From a checkpoint of a small mixture-of-experts model trained on Wikipedia: 12 layers.
Below are experts of layer 5 (counted from 0) of a mixture-of-experts language model. Rows are named router (the router's row for the expert) and show model dimensions 0-63. Each number is 500 + 50 x the weight over its row's rms, rounded and kept within 0 to 999. Numbers have three digits each.
After each expert's rows: a language model's description of what the expert responds to. This comes from a sample of Wikipedia text that the model never trained on.

# expert 36
router:454528444515534565434506445536564420451484565544480510474538527501520477524491517440578479550507444570464561500508522508459425492455542428464462528440457502420463572565515507429569402495480507
It responds to: Inner pieces of Japanese, Russian and other foreign names after T, Y, K, M, like t in Tuktamysheva, Hirota, Tak, Yam.

# expert 9
router:547502443446396522663501536590439424480480493569535490501591555571567538541543535421503560428461522528562516518402562473465529428547523443531482550455483433465471488485416478507473476476517498
It responds to: First capital letter or opening piece of non-English personal and place names, often in sports tables, e.g. G(ómez), Gu(zman), Č(ača).

# expert 30
router:426504495519550486492492544407494474548461436434541512505523508584384417609548492545527615511407499526455542370441448512510503433548495549499584469549465574402538495488487533478404519521496463
It responds to: Pieces after a capital initial in Indian names, acronyms and codes, like up in Gupta, EC in SECTION; also the article a.

# expert 50
router:503469414463490528505502521503518507471531456450449535524453559548479528525525445452515520529512524525482429464519551535513598527507498558394514553548493374536485426555527559428402471440523504
It responds to: Digit groups, decimals and currency symbols within figures, such as $, £, €, 1.08%, 665,002, coordinates and patent numbers.

# expert 58
router:545375478392513597471517500502564479506523429539527443530521530503484597467491529517522552524468477590449448479498531552423508511509513454468496482539530437474481577517568395524533496457556515
It responds to: Month names and the day numbers following them in dates, as in January 4, September 11, Born: November 18.

# expert 60
router:415448527547614498520441450489480488567409553501439565578488389585434507509528451458639566478456412449538466530499457533498430485469499479592441524461504509510422605487446436469587534514460527
It responds to: Word pieces right after an opening quote, hyphen or D/b start, like as in non-baseball, ud in low-budget, l in "Bloodfrozen".

# expert 17
router:546566505501493511467408525550475497595504469386438588476455484446531508488468434502535500518515529460475475431556575493534476572487505545564558456526554533488529495374417526522497530477565491
It responds to: General common nouns after prepositions or conjunctions in expository text, such as system, plant, drug, environment, child, network.

# expert 21
router:482548568451500425484585574509493523549487445558589461484495531530466430519516571534437483520428575454448476453447542478475513484520514544473485510419539469543530513569550510553556541558453511
It responds to: Words inside formal names of organizations and agencies, especially "of", "and", Force, Rights, Commission, Association, International, after the name begins.

# expert 10
router:502596456591467555530552491526412546514455514510472529446454531445432599525535446532470435509515462462538548512512504465552473554473445486439510526509481521475479451561542517552432467440512539
It responds to: Main verbs like is, was, were, are, plus also, as and both, often after It, there or which, as in "There were".

# expert 48
router:488477437460528586411481521479512471532448487443431454544458450529516429562454475578439526496418557506532503461551518458448553449638442514503432547471504372534544456446438434561485499516476483
It responds to: Pipe separators in wiki tables after names or entries, plus table fields such as v. in court cases, FW, ENG, Label:.

# expert 0
router:401539514449474536503538475524483420473548565558480465547401452514478584430534535559507466574414485533459419566432554463641536631522638502487481451519496595476553556520574522453428454435488511
It responds to: Digit pieces and decimals in geographic coordinates, percentages, areas and elevations, such as 33 in 80°11′33″W, .1, sq.

# expert 29
router:444469479477524513500458452508489472512510482528552524580414526494449602508410645515491453513516548506584437572603461523497607590495516460609456400519471591394568483487524485512516445524531515
It responds to: List and infobox field labels and closing-parenthesis tokens in credits or careers, such as Past members, MVP, (2024), round), episodes.

# expert 46
router:412562555449392611566497470578489448522461410447504492551549473540449492488534465536551542581496521552533428448440471538489513550474455498586422523451427537462450478414556584500549497544445512
It responds to: Capital letters and word starts in music chart and discography tables or credits, such as SoundScan, iTunes, (SNEP), Billboard, R&B.

# expert 20
router:508422463482515470506602443458527425534547414523462367590552519449457508488401492569466492560511605547549453501542364597489556566596485529471484444578471447399571499485442502520514492470554458
It responds to: Nouns and modifiers of rank or role, such as lead, chief, head, main, own, back in linebacker, often in sports tables.

# expert 28
router:402450549551533460501519386444511460504556497450453435438495451489481403480581550544538538551398438436470540573417507502507413481465475547529466474529542503512552400538494469436581639615482518
It responds to: Adverb endings -ly, -ely, -ically and intensifiers such as very, slightly, plus and, or, but joining phrases in descriptive prose.

# expert 19
router:535383489395506610446591543518526506430441509544490436555471521581407570411510641426447458561557542529502477546558534480577568602501557437525443569575486572459462437542455526511481403486559535
It responds to: Year digits, day numbers and measurement closers in dates and infobox or table fields, such as 1963 after August, in) in heights.

# expert 56
router:452521456376518644472484491443517486606474472458397405552463535465406476511478538522525537514493498496565442498407482484397613497495451588495502503483528523427542437503517508499554467559481517
It responds to: Line breaks closing the last table row or a singles chronology line, before prose resumes; also quoted titles like "The, "A.

# expert 54
router:443385536429546504496527463567493528520554536493460510490519529426453511499458508508479588457489398447476596519455370529407527511514525459456523461558535527586479442565442561418537515426492394
It responds to: Nouns and determiners after a, his or her, like another, same, own, whole, number, ex- in ex-wife.

# expert 44
router:445520424522455528459544458535554497576447516525440590533448496492445414553389514515518480477436433528582405465533451485520549519483464514497533490497483525492565501547375506563529500528495459
It responds to: Line breaks ending table header separators or rows in election results, squads and lists, plus column labels like Candidate, MF, FW.

# expert 26
router:508426456555561451490465477375492388525474480525517554447476514462469461522529552529527437489517448444499459476536592527493520528546524556621519433529580466565565495494545509509527416496520534
It responds to: Wikipedia heading markers ==, === and infobox field labels like Conservation status:, Class:, genus, species in biology articles.

# expert 37
router:411440539441533565473431517557482495578426476514476434463552460564461505516518504515452529507469502556553514511448530445339477499542595479541350594535522490472513415491445582465567504541485535
It responds to: Opening word pieces inside quoted titles or foreign-language phrases, mostly Spanish or French, such as de, la, en, qu, The.

# expert 63
router:555451543466541563474532466509516535527493412573565492554576500502493473576544576490433506501500569577460512516480479486490580502537519489495484463456473424573538378552525451512542553456524511
It responds to: Connectives after a name or title, mostly "and", plus from, of, &, featuring, as in critic credits and collaborator lists.

# expert 4
router:435462509449491492419377538454502452434440434436474380533452470556516550466520460529592514536496498513458521498451504465576458498559464452481461497468506523498533505454452498448500407586475494
It responds to: Pipe separators in election result tables near Turnout, Votes and Registered electors rows, plus name endings like -ey, -ry, -ley.

# expert 23
router:550532504488508506479455539564585474496416527546501487482456525545465462439489563580459497558546511572505533485475553507488590508558544496460526506415510566536503527466514439569394501476592544
It responds to: Words in gazetteer-style place descriptions, especially Iranian and South Asian villages, such as Rural District, capital, village, river, Raj, Khan.

# expert 22
router:534547485529557489534493502498427500515471493532539535522478485461434468426395471504614475547488562500461483575528546540453426598459448505521626542588393528475548572586434509527405599436458571
It responds to: Suffix pieces like -ed, -al, -ing and table cells in sports or award tables, as in Season-al, regroup-ed, Lead-ing, elected.

# expert 53
router:459590516466520545444514468440514474503514480536500420487511421469435524536495461507547531536523640432507443418517523550494521485528458493520458481570482518419451548364495575483466570558408497
It responds to: Words from film, album and TV release or chart contexts, such as Film, Television, Best, Billboard Hot 100, broadcast, chart.

# expert 43
router:512518457501426513389485528519570508518489515533546432577490400524452447554542592506447456495399549539538466471556464434424512526539451470411565426531431387453546420572515508460539548462492514
It responds to: Separators and entries in racing results and minor-planet tables, such as semicolons between race scores, MPC · JPL, Chevrolet, Racing.

# expert 15
router:556427510505388460449503489534557543537436550574519479494457546531447462465392630541451425444569513535572450510568600506476504448541469513545432600544440463457457485584453505515491534505459477
It responds to: Words and pieces inside names of sports competitions and bodies, like FIFA World Cup, CONCACAF, NBA, Premier League, plus season ranges in tables.

# expert 25
router:475438501485573507459551478576419370522465461536497514554425472560531461429492552505453491490525513459512518547566542410452586593595448599532463407484459477527524424482587498556542478556519516
It responds to: Line breaks and header words opening infobox sections or lists, such as Preceded, Succeeded, Personal information, Scientific classification, See also.

# expert 51
router:451560593524581477569460527528462490447569553529486503482526565399544503452371483479517482522456481482460551483438494527562520416454497463644598592409564494587463575503427570393556500487476457
It responds to: Stem fragments inside common English words just after a prefix, before suffixes like -ed, -ion: di-as-pora, pro-long, canc, acc.

# expert 42
router:499526478440538510451478594372550457509467532471484493452548453469490479561510421471513514479505466491475613554483522518577419400466474525507451469470461523538526574485498537443548487548454406
It responds to: Inner syllables like at, ab, est, op in words like grammatical, nesting, kidnap; also prepositions on, behind, inside.

# expert 12
router:570507487594526604497588411502529516466493460442465561525468533513539433547488470484446411517473484462557503545572534541619448493549489535463574578536579454468564401592468396534456538403554487
It responds to: Main verbs after he or was in biographies, like was, became, joined, served, won; also == section headers such as ==Early life==.

# expert 8
router:485475486531433482441564528522474538565441432498415471448507481421497479570548518364521584563451558521502406531483456489561451535579466488424457449568454449461542521554584526473511536511508595
It responds to: Mostly the preposition of, in phrases like Round of 32, 19.3% of households, List of goals, plus from, in, across.

# expert 31
router:489545533461532568442442525498483525436527435506533486547521483476530442459533525525491529519439500472524546405573523523477577476596481548453569501529476507488555511572496603515528445478500545
It responds to: Verbs of saying or naming and list introducers in prose, especially called in reviews, such as said, wrote, stated, such, including.

# expert 1
router:461568484520498491442554595589503565447504501539511500490488545459520400541441497480440542526476582446485480529442518545494555408532521450553564500439559502568464551424483558541574509503529458
It responds to: Head nouns ending names of institutions, wars and bodies, often after the or a proper adjective, such as War, University, Court, Order.

# expert 41
router:460502573480473517441500533495525485557484488466481453444429500515510471508574510427442509541454581491557416477586535500491480506554413580462609402539560442481598504530503575463567447548475515
It responds to: Mostly of, in, by, into or under right after a noun, as in municipality of, Baronet of, government of, created by.

# expert 61
router:479490467604485483455515518529475462459447519543474525465447458500453473476543600545444407599497557431411434558570562455495535527515480538624368480499544561422534469460561516539506421505539535
It responds to: Colons, line breaks and field-label endings in infobox key–value lines, such as Gauge:, Total:, code:, Post town:, and table pipes.

# expert 3
router:531435427537497482475528482581476417458422446533457528538518547532495475439522535529529423478529515446475495508541514505572553559554434584570421481482489487494514421460624492586524412525552620
It responds to: Leading hyphens, line breaks and field colons in infobox-style key–value lists, such as "- Kingdom:", "- Founded:", "Binomial name:".

# expert 14
router:479501523518558439506524446446480518456494532451448502531536388426479460423417368484471513416486457416497522505514545518556471478379431459529558449470462546484533557464482615480479536505451486
It responds to: Word-final suffix pieces completing verbs and participles in prose, such as -ing, -ed, -ating, and words like making, operating, prevent.

# expert 16
router:533497554571501419590514514449511496558531557477448537494458464463478540497510494542452438455544521472540472534555487558538541519488495521349476435473510583474500466506479572525529532522495552
It responds to: Words inside argumentative prose that start fixed phrases or follow auxiliaries, such as due to, in addition, have, according, considered.

# expert 24
router:475492607568561472518516449472468502555462504492528528548514524506382430565515522507507547528502455502562490477419469581472451581406565433477502459409442502528520522472540517514565513514409505
It responds to: Pieces following Sh, Sch, W or H at the start of names and places, like we in Schweinfurt, akh, re in Shreve.

# expert 18
router:536548590459471474481467476580497454446389482582472530496491502521485589457537552489466490435536486561593507525567548483438446425510491512360551520559478517598545539511505423441596449432533544
It responds to: Inner pieces of Arabic, Italian and Slavic names, like i in Zulfiqar, ru in Abruzzo; also the words after, in, over.

# expert 35
router:576494495385493489493542450560506510489455464492488501509388519526495479513511546468495441577557558553466442595613432479567427565536458491505458468536494472482477553544513448568463533443563515
It responds to: Colon-ended labels in biography and sports infoboxes and tables, such as Born:, Died:, (aged, Country:, League:, Total:, plus following "the".

# expert 39
router:556561513433501520488518471406540450562616464446475550663436495495491591576395496519563479632514531469496484475539466490567511465487461462496537451527469503473512502532500468503472591512516573
It responds to: Nouns and verbs in set phrases after verbs or "as", e.g. as part of, took place, make way, role, appeared.

# expert 6
router:468562528522551428499487555515511472488429483452503522589499624488451527418443457418459621528507484495493580466562408578444431451456413545558578455455462526486522560553510540522551505543486491
It responds to: Second word pieces after short capitalized starts, like ft in Left, ing in Being, et in Meeting; also the ″E coordinate mark.

# expert 55
router:507480557433461445494430557578563489532491503429559501548514595506565446545496564439448458436540616611550477435573506492499473502588521487454540511563466512521538528423415398567439463459485466
It responds to: Country, state, city and club names, often ending a name, in football and sports results, such as Carolina, Atalanta, New England.

# expert 45
router:495487535521571443374511557449536474404446510552493506519558565551430466522494433524520576554478513539434518527395512434459459445438496483532561476493443555427621502501537583405564453538499543
It responds to: Middle word pieces like ary, ay, ah, iny in personal and place names, often non-English: Acharya, Ndiaye, Mary, Pinyin.

# expert 62
router:556399435450450579503539455523369531417532469534465483537420582557418588464474611384511469501538541532494543530527522497555506537535571476482390538572545500533512483512503442533498499423490548
It responds to: Opening parentheses with following pieces after names in lists and bios, such as (born, (died, (footballer), (featuring, (first round).

# expert 32
router:500521515510423482530465506463495493512585570492486539397504510438528529452433510548479423568524516350409602507548505517456465473458461492483532472510523535536436592532463528498580427509481479
It responds to: Interior word fragments before suffixes like -ation or -ate, such as it in Commitments, celebr, innov, renov, negoti.

# expert 40
router:494449529578451498387460432491592513565428519477426486498550445540431489538589462596469465582385515493501379502536510408422577512470458499532533458524454567407530389515445495504540394449448499
It responds to: Closing quotes, apostrophes, parentheses, brackets, braces and $ that end quoted names, years in citations or LaTeX formulas.

# expert 34
router:537523571507479397577506507471492490449518538445445538524428585484546434402458468455491521488556457504455504546519507575510524495406532460572505469480502546574382556555444525539563475542596449
It responds to: Inner word pieces of place and proper names after an initial letter, such as Co-omb-ahbah, Fre-ep-ort, and the ″W of coordinates.

# expert 11
router:438533403463503513556478469507471415491473540520524458460509496547448513465523556463405428533479517568528462539466588463477507571577581554552384462508500618453542457465602483472507481501454498
It responds to: Numeric pieces and unit tokens in measurements, coordinates and results tables, such as decimals, elevation ranges, ft, cm, km², primes.

# expert 13
router:427472500515493471581468435533389578472481475457529452490560435487465514461449474516594476414480473474467575507444545533606436496489521533550535502503463552630539448442503513439502526458423533
It responds to: Word endings completing common English nouns and verbs after a stem fragment, such as -ing, -es, -ence, -ive, in ra-ve, sedu-ce.

# expert 59
router:521456536590516484552598406474503567453481490493435488442486494423489531549539385525554492573452437453524534501496388529540458472489490440434498448577489489572516454507468452538496513453411492
It responds to: Relative and subordinating words and subject pronouns starting clauses, such as that, which, where, when, they, whom, plus "the way".

# expert 2
router:484518453426450467426468505434495542546483542448438571508478450520528547454532418440466476495512522508560549485462493507433512389529462572459473498599483543562429364540425530503561472404445322
It responds to: First pieces of names and words after a space, especially in table cells and prose, such as Mc, ant(ics), bracketed [ quote insertions.

# expert 5
router:428569485469435439516521541514557470475581503587427506447462503446561475403437535523542536536457549439438529440475500454490476522544501564548524466499528540596532588455422559495469480378473466
It responds to: Inner word pieces of learned or foreign words, often before -ic, -ation or -ian endings, such as Met-am-orphosis, Med-ic-i, Scandin-av-ian.

# expert 27
router:556521490515526469520466451523506571581495501525515518524493533585455486412463433579543527477494466535620538469530491495535487416503547558529521555434520453543531484496414442516355486575446536
It responds to: Line breaks after "== Heading ==" section titles, after "= Title =" article heads, and between paragraphs.

# expert 33
router:550520496463582532454487498560526463632439487505380629526590556548494518444551464541518538473463530536509420494463488496450598536498435552495498526537477469471599448451431497532510429537442575
It responds to: Line breaks ending items in bulleted lists, such as See also entries, disambiguation lists and place-name lists, just before the next "-".

# expert 49
router:490498483509488446537436519479486450542534424564525495488477530538482442602472532550486487486610514538480474639459535522469560607482517504441495486578479550505464517547540503532462534466423443
It responds to: Word-start or middle pieces inside proper names and place names, often after St or C, such as St-ac-ie, McC-ull-och, Deer Lak-e.